From a checkpoint of a small mixture-of-experts model trained on Wikipedia: 24 experts in each of 11 layers.
Below are experts of layer 5 (counted from 0) of a mixture-of-experts language model. Rows are named router (the router's row for the expert), up (a neuron's input weights, with its number) and show model dimensions 0-255. Each number is 128 + 32 x the weight over its row's rms, rounded and kept within 0 to 255. Numbers have three digits each.
Before each expert's rows: "comes after" lists some tokens at least twice as common just before its tokens as in all text. This comes from a sample of Wikipedia text that the model never trained on. Tokens count by the router's weight.

# expert 12
comes after: "the ", "a ", "s ", "-", "his ", "The "
router:109156195127130120122115184167109169092127141108118147081154175174183169145049167140147129097090173119206158166134112163159185073171068096145114134140103157071172124103121126142135132132136118078165090079165140086103101169176124166175116091115097123163146121135105096117111132145082120087169155128164147145159134168138170129152141138076143151188145166080160144174131138108136079099107106098186127077125131066082146156077077110147160131164089074134132116161110128158137109115184131124085131144103136149145076077110144133157152135082096140113155108100168132036076120116186082114146166129196170113155170145142125163086118141124182145107106110083090148102136074105129145104102142128179061148088090093130109119063061129142075108116183154097138139135137076097135149106136129
up0:079117159152135137152072093124178141143191115130113077152202141089101102113158106089146119146146081174153164137140099159122115092099177105149118144057146116157125151133092137146149104122133125130094116203114117187155132140120147173108161159125061074203117103142177131102121195079126178088173125140138082113151138170112094132083196082135130119127117146092123180153068069067113099145110159125168103145177144139125118097099199140164085119096143145123113114122128096191134129146127063114103205146170078108111157152121163118091108123137163118093163111102107183147123073119071111101095114064156120162082135140104154087130124169180095149186173121127160179120107132083138070168135100087135137106100072114154124174133125179181172058130110130123150147059167123119144123128130111
up1:064099137134100128124111168119154115093121127034102140101105139134099155107070108069132129136144149161149107102121111071115182141099178129121113188107109078145118175147111136061076111124126137163143154125178131205093130126058154146141145156151060100073100045140145116111138119118150197131039164142120107135091140149168116121101136171122101111118146117131078136127123136099139099129200112177143143099156141182091082120164143188124078126104202087139135118135080161133085117174154183128161148145144119125150138119150145181131140140151130112101112126141093061120130092147137099144180094153145138132124105095190178105101166139089133148105116170184158115183149116207105178149139121115088150187111038110168126175132155096166154141057108157137122120128086146170140178155095133
up2:087153106157134167118057161164169107079104143114101086106137091161122158173174128115130157212172093086130122135099208134145127090120131128078118116139103153178060101143088137130163145161207122165147147149137096166142143126047112183172121125153128128140077155131121084123127100091185078130142082186098095111108113157119111114104116110144076102146094099163073106059095153121102103118125130123085107148125096133185154147129139164158089153136149182133066148141145160157182090079148114134120097132147146125152156127161157102132092198082154142143117076106166137129084070163169137095105194082121168076113112194126133172096069118176077167164110193145139180180069066143088151156152179126126132153115118125144162117092153159125149154151131094132113130108132086171152103128120133
up3:161105177144177153139150143115213135168132160097110116143109058164091163149131118152143113158149135122124182147066090131147142126100174124131142153130150106143114154120098125086126133077076102135099111089157159143134105093148167078071144085111117180093163153225102138125155103185126144131147133098111156125118050145123094171104140141164129083040139130147133101127144163118156157186156109129166151146182155129117121116112151130170088150094152112174093117180078081110111099101102145079166182150095141145150189098138099097106117100120093081111152141198121061128197101139102121159080079146181102116095153147138166147114123137078096068123149208133185135119167098091176107190134118096120134115048151098126061154098186087165127123158117146134139123180111110140123093101091131
up4:121142170146093114130101114172131092107181174160152109111164127131131135149186147132146147133182135120141066101106174087121151157168195144142132095091142095145161055159094153131129079146144135135088112146121102137147142133075165130118121156183126077134133083137152110118132129157118110073154146107120068146127136196160120112110194142138150129118083223142092123112098080077095071162087115118057093168127089146036083089129121180124070093182101112151125116087159121078100183096151081132153164105107067095137162086111167146088142129119166091186112132129068152173147121089162110140133147090132122127089142149100154175162147083148092143205153142126114143110057150161138084153108118116106091094113115145157177119108143227139147120112096077138130130117140154107091068108144174
up5:193093118172151183116182150136117107110109116164096068183154072149123104122111120203090158187134137148143133089136106122079163135131133114131125132099126126072112157165144125135082179130147137110122112112145139161157083112099127110156111142107148128167147149134104203127112126117105249134091073098171116153154138062128110122145081105209116131126169112089069102118116134115122169160112110165069132111152109097117118147114139164106169084141106068092191179142190126199119118131131136119128099095129158124105109116152130126110090116118101149144130143166202101145148129137113108101136109165095112114084188092115128106140200144158081164099093173109075162174129138113194151086079167120138167135092091117145111041121155100056113105166123055149091120120163154162168097120061122
up6:162141070096159129204123116115100092107100126182163128138098147069119097093120103133173125157141146109139116070135126107175091085112142083104137193148072122116087151175092130105141103164198130082124130123078071108125114155123129090136050194143148131169072149145200108110180106138130108137091160151084113180119128129167121160111095082150155103114136127091149091104116081148141110150131093139220113077106151136131099123100186121162103090174136180136112116165107136081161148060098166127071120084160172128135086189114166183130168182124125098171137145135132159141150142128124146132156099129143130129097083137112148089100074129149191138155153084125151099178128140141114102122097160128113145162151123198139079023140120125130183199146071178148091138154113085143102144138109155
up7:112152155117091143148100164097093107129097138165136107071092092083147084057169114182113150148126159127141146124142106135138060098179131122178123092156138107179136173165086150122163083041146125157134138189178079138151173075076162137148141179178182143161175141097145132128092122157167133147114157127139136092149059144155182085127161129162102104177138195112187140105146118143151123147082144160086134129123125123135094124146094130122131062130130160171157184153185153126075137139113109109135134087109110106141141118095149165110019083165122074137095108118140157104093120116095149128082105146118132138089157128089176137090119105213135145133133128168148078070114092113131157151104160106163175168063130081157186159132102125135178100132094197108081113113160153080149161142136097
up8:099149107113142093134182089101174159195124152078131143155218110120144101103138132085131126140147091077084145148153174123147184073148108099165102101140178141183176127124138124145158075136164049116120156174028176096138130136097125151166096140109163067064094145128146079109113147066158178108145100148088078084184079151157125104132101165134095136127138151166082171175081131170175148140146119159090141169154122150102138140134106166131118102143080106154093127157073114157143121091178154138138158106195189132080143104109106135116123164126121141099149117048093113113171167068158085114116116123107077097083148077139123078069155120098093128139073114137155146124148123110170182116149112079155129145119102183148087156150146125146138124153115098147097110121138202132130089130132075
up9:096108146160097108078122122111090109138075111124110093148175142146121051069180134062135177105157149029087119107144090128077133184114116063139130128215116102139117144119124145130124140123092092138120129139132119125158180127115153153130118122125185125060098126109176124143116096150100176206118081111152116130070181143114122112161171155113183113183137095180110150171141136114192182113144137133063132133150149148164178166154130157082098106031237142130106193139096102149110073157119072133118144113157106118112095144123087125095096114168137153119120155081124122105140084126145163082087088152147085115100133105173165154083161118123101120186128102105128151137141127107089143080124149120119165120160095129108071125166097105146146108066142128128199131127160104142103152172172089
up10:195193121110146168186125138096121132174134137137164088115109143127084083172130135139122139162133136125159113132114114137136087105162103149138116167072099150087068196140218081132110062176121159103138133094114117141147202096088061114156094131159117125172128166119148126137130116149119086154072115125101147093104108128100121202119084107140101122104173162102142084095136149125125136181151123150119076133101181142171190143174100121172109139109119074091140117156116154093114109123155145140150178066101094125141121129150151071129113139191130154155132113136132141057107131156111118158089160151118188168093091143121193118079080137170167151120122192167194060090167112148080157173168152172108143177127103096140120101120144161134141078125152095074071166141153078192140171136096075
up11:126168143155057120155064137091194123128199091039141152127145160066176107095154164129117178182086142086079155075124164086141153093142167074132132141139160135168066117126135137131158132100129100095078131096147120161105132133116127117159112107151108108101173116128159175207126129132099102131099078146064122118050159089146150117101139096084183147163155141120088072147144121208123169158110198147099101148139123109092105076136095136144106154132187102161126146120099119136173121084155137142149077118131144123145187123121189210149130118142116090133127080136125093176132064090144135112161132119104110072113126115188116133091175119169129129110096184155095062134111079112143111143097113110128132068112180121135084133102163144146149123147145198124168132151078128110119100191148090
up12:104084132122114150194078122083130122142085104130124073145097149180097126154122104155148191138113119072112085094142126079083149103121101140119140137101144121154121070137211103097076117171136098116115153173171102165129135129094189087131138135102100085173141173102169169139157157111095118110154132156113058123110143110120124128144093146166143121175186113112101094103164162162105115133129152077179133127119166142090146131129173100226101099145165075034151088163128095169141160100136109173152070079115133135160063131128118106122089152106174118144054135063144110148132125175102124181108129079103166149112112138128158191163079159105151089210113104131134130127157147142079091155118091107101161207127098171133065135140150167136146056150130105118178141120161167097158142166121130
up13:116115124101166180125114133096178127156072074092146179195129104080139136068175106110115099047107113090179081066113117103091082136105110113161148124148109087093074116180093133062184124160141083172179103138145131132155076105100092111142115147102188189162132151161102145131117185134156149094162142139125145161157081151152125129123101132180141142151104137123168174085146132122168155153124102158099203146145205156170135139148144165126134125099151131093108090158158105117072083127092150152151101081155145131151113140137158184044083081104149152110035130107089128111113102114106128095101099077139103131167126170164131169136141203161156102111108116129133175134116162120183074115105138112116134112142149139143073133143112071111125113155151100168174071158121195132139134066114165
up14:153119108132169169114130134110117156197134077158133060131163200096111131119115167140137097174137106112142132119181161163082171109105131058124133081128199087099099175120109153136157075100103112078103098113179149160103126137130157146092143160106126110099200154149137135131170082115125103187086085142159095086064148109137107146137141126192046092132170139161105170113116129098160155114174180166147083065114145146123110093167133112071162127124129105140202102133149110121108139110123126128111119162175115134112073144115127155113147108149177161079112062126076131148138109118139160129135079135106132119159113048117201141132154079146132190134155137169147158082160135180128128094082099189144123037139122142151132115119092115104151118176127178171088138107091108146108140187079050
up15:146123152151092139143107099117135159100157121140144155143160151097106101119139137145128079127080102106083138121109192137065203149115151114108145059125173106166160088134193108112175130155117101154137151117114108159137104127120141131152211138150197133175152121139116111202194166105129162111104134125069087172072103137080177187087109200170094125121144165107148120108093146086128077048083093126160142127152114096109081095128089129101111084119116036134161163102132113103136128158167104162091155158195087130134098108153065095097160121104106136100092094165086115206167130124150050191150162162161153134097117168124118177098087150122143136099124156092118186132113132154162136090167105078149106163196138156141150126152132079184149131106111146160093119126087088088141126150140127
up16:114116117156139100159120119145154097140173146119161112150077100126168105117126093115121076151099163098132107095103111066109155118123069131110150136204156138115105108132089149153133099113139135129141154087185123211154169141122155164089082171085110071148162153167154112127082062095142160140129154134141105117087117089196188094118146127109163097137147190151075109145120143142171109141103154142133095098189151156095145128122171118087145136114133129115138133106154135106097123066086196114151067144102137114159108155143132167093128074108136163105103169073112073119113131161183197143089154053136153070135120124199186190091092090130124145157099193107085166115097196115134159132089126155124133094117100087108110141115150053085150117102149088163226118132081133199106146132139085
up17:115111125144105152097106171179186114151154102123205083125138095131112091130110098164139149110075121079119084193140076135107114120155167127120117099134090122160124183138154130121125103139137135161105108132112127110050144177077095180131141135162131148142151150163111174159145149139142163156093123148113121089147130131165140178111167043100123093112187121140137119179150137134145108120097151156193116087110121145129154095146146085144154067122175110071166102092109130076136114156137185102109153145112087130117084166138095169125091148096183136184208117142091103099169157135129082138157094185128169121058104068165113080140073173104110066158084136138094142095115101128162111071125098205207130115145081134110079154141154113068129158118148109173103105167186073136165050110125114
up18:163152127092050185099149089105145145104111103132086120182123096111072150139159101177086108129215170130134126121139126188119134172106124158162145107143173136119060128163113091088158108153116132085086158127125106135175114066085128120142094186116102154151128094056078127135111169132131175148112119083138144170082158126150150062182101179142096130140130138150077164156188169093157167149138065174127153117087106142113149168168173110182109108192031079083137125129129143093061085133103124115072168119146180114092104102172116120108110134103131088094128113125106123152129106154112144035105084102131172154092143094134168184144098124156152081094151103119156167096142110150162123099156150103115133136105141134187158173097119118167129114107082130108145080124128163076123091166126079
up19:145110135112155163126137125146114121084125087105118136137153154171129137054129069131109132188132127135103130156099097114149122138067143140163104116119131165115176165091087177138120150100152131115158097171128090154025094168067034168145072133123136105100120197092103155099092122089142105150080202108110182134123117084142170149131075112154049134111127116170136108112139128152176101184123155179093139087117132139077139072140086146095153132102108094158187105170134168071120130146151168113167096152132099136135107190141093120075098146144153146138086165059164167104138128119162126146139117133159150107207110103150148131158160131129126087124058076112123132120197151130080146181132147150124098094139090141100156161111169113109134066089182175149065089106150099111131169137064146
up20:113185087119160081093146098128169103177087142097170034131111133147153167121174127019102084157181154104141120180131105162051154112137132061169103200144131112111101188184141146119173121123162097113168133131091137139104120135100098175120063103124153139078109083120116128106135121125172119144123076094135103108110103134090169136124155134188136111098122087182131145128134153122150121118174105135111176069117107119105109046155092126137119089096139114144123125129089115033115125082139128114127085125207168124165139115159126080124130099147104109141126096129092101116142139138181185184094136134173145143159138133136122116165125166105067120108149210153164103095125162114149167132160118134160138175045101158173140202142109087118139189125149133091127108139087102125070116158152105
up21:117156144090098103117143147125125103105196127103182143134118116141096121147095148109133075148110178182140130121099138109157204091089129136126089119180135151114076114145083174157116141140080118106126121193161117092103157185166100181114179148102057132084115119138121127139142098058091150151163202099146123112102148146143177190120135033133156110164038163142095114094139172164105127106104129175121186084174155109135167116141116150092165159152136136115096164140092147100138157142137123114098144105165145134138145133124182079144088124066146100156178099117132155113138128233122104170116147095101102064076097137168148088107065150039096082126056142137105135103139133139178139130170153117159147162126159103178122131137104108050111173124097089105165140129150147165123129140166162
up22:103148108074172183142113065126141051120141062182158155108105157184119122113130095127138147145105142128104094091148126126104081152104130060144102054120122174132112116153064110128067133098140097188136100091113179103137079141140144136147132051157105150136116149156127130102146130104135115125134195114117154124161159101140114181063075098104081103108142118140146119151161183112143155076150114218141090189131180130145087121146126106101126146131145140057164102165127177160202102128170106117144083123181151121119093163167115152094128081159127136169210224147109143114167106112166142124098161105128164120082086083142135118128139136144152145154115091127064158121139140113144127123125224140163113159166129123091124115091129073101174104137111161143090107177144090165124195120169098
up23:128154100096137123133210084071114096146149054175120081187111156157097163072190114157143102087137141064113132138177184107108141137160120118115093141060104148131165144113125129163135144083179102137124145143159160109095095105149190090129142158118111079158161107105165100122161051100138130176153096102134058121086141134089083094144170155151157137176063159183049190146121137140109121134174145103137105133080192088115155147128091153096139150169130136073149148102158136144119174116151024155120086104159084121175111193143100133120128086118157150124145178108140110144105125097140146183059155083091137124178128101094133123049123091115118090170165094102129137119145115153082137117137102101135128105134111188119128077112095131163175149124148154142176141120162118171148165111129159
up24:115149167103091096215110206095159145138128141127170105130101134114130079061126150067104108117077129125121107097165141070100090148123134109170106125098165206114127162109124133161124116173143150030128207094073153159150125138063108134093136139146142123090217127153143142097096155077158116112114140162070108079091111083135173193114109144140018106153150123155068105155131118089100117141127096111190176142154145127150102080101116103076123138092144073120156112145158118168147133131151135149141182111150094114104106175078144085109124135173072178128103160125156118084150137119111110144142152135145142110073191106162142142126052111089117163213128082145175074121130169140101094175103164154114176130141132159172125113122153149116134106126154171129124119139135134105123156116082126
up25:099157132113130093199100127016158103135105144114149106112149101097159067132167108120159111137100079062152125117178103127089198094099175093175079161142141139149130154101156103162140069145152108094109134149127162167157104095116138173179102152091097106111160171175146132076112142155132150153168101104083069131084116132151125137133178163145101065103143144121117172153112086082185126127146173109126131150176099094167115077090126189181131075164144155164140101170117089140150157113113154136116152146173157104155139154089040149087148106171156105174167128118166153086081089101134189129155135195187115112132162113146090110077068117193138106118076153090120106104159151090095130101105114130129156115126174186178149155119124154175140126100158159103152158157114119105092143077106110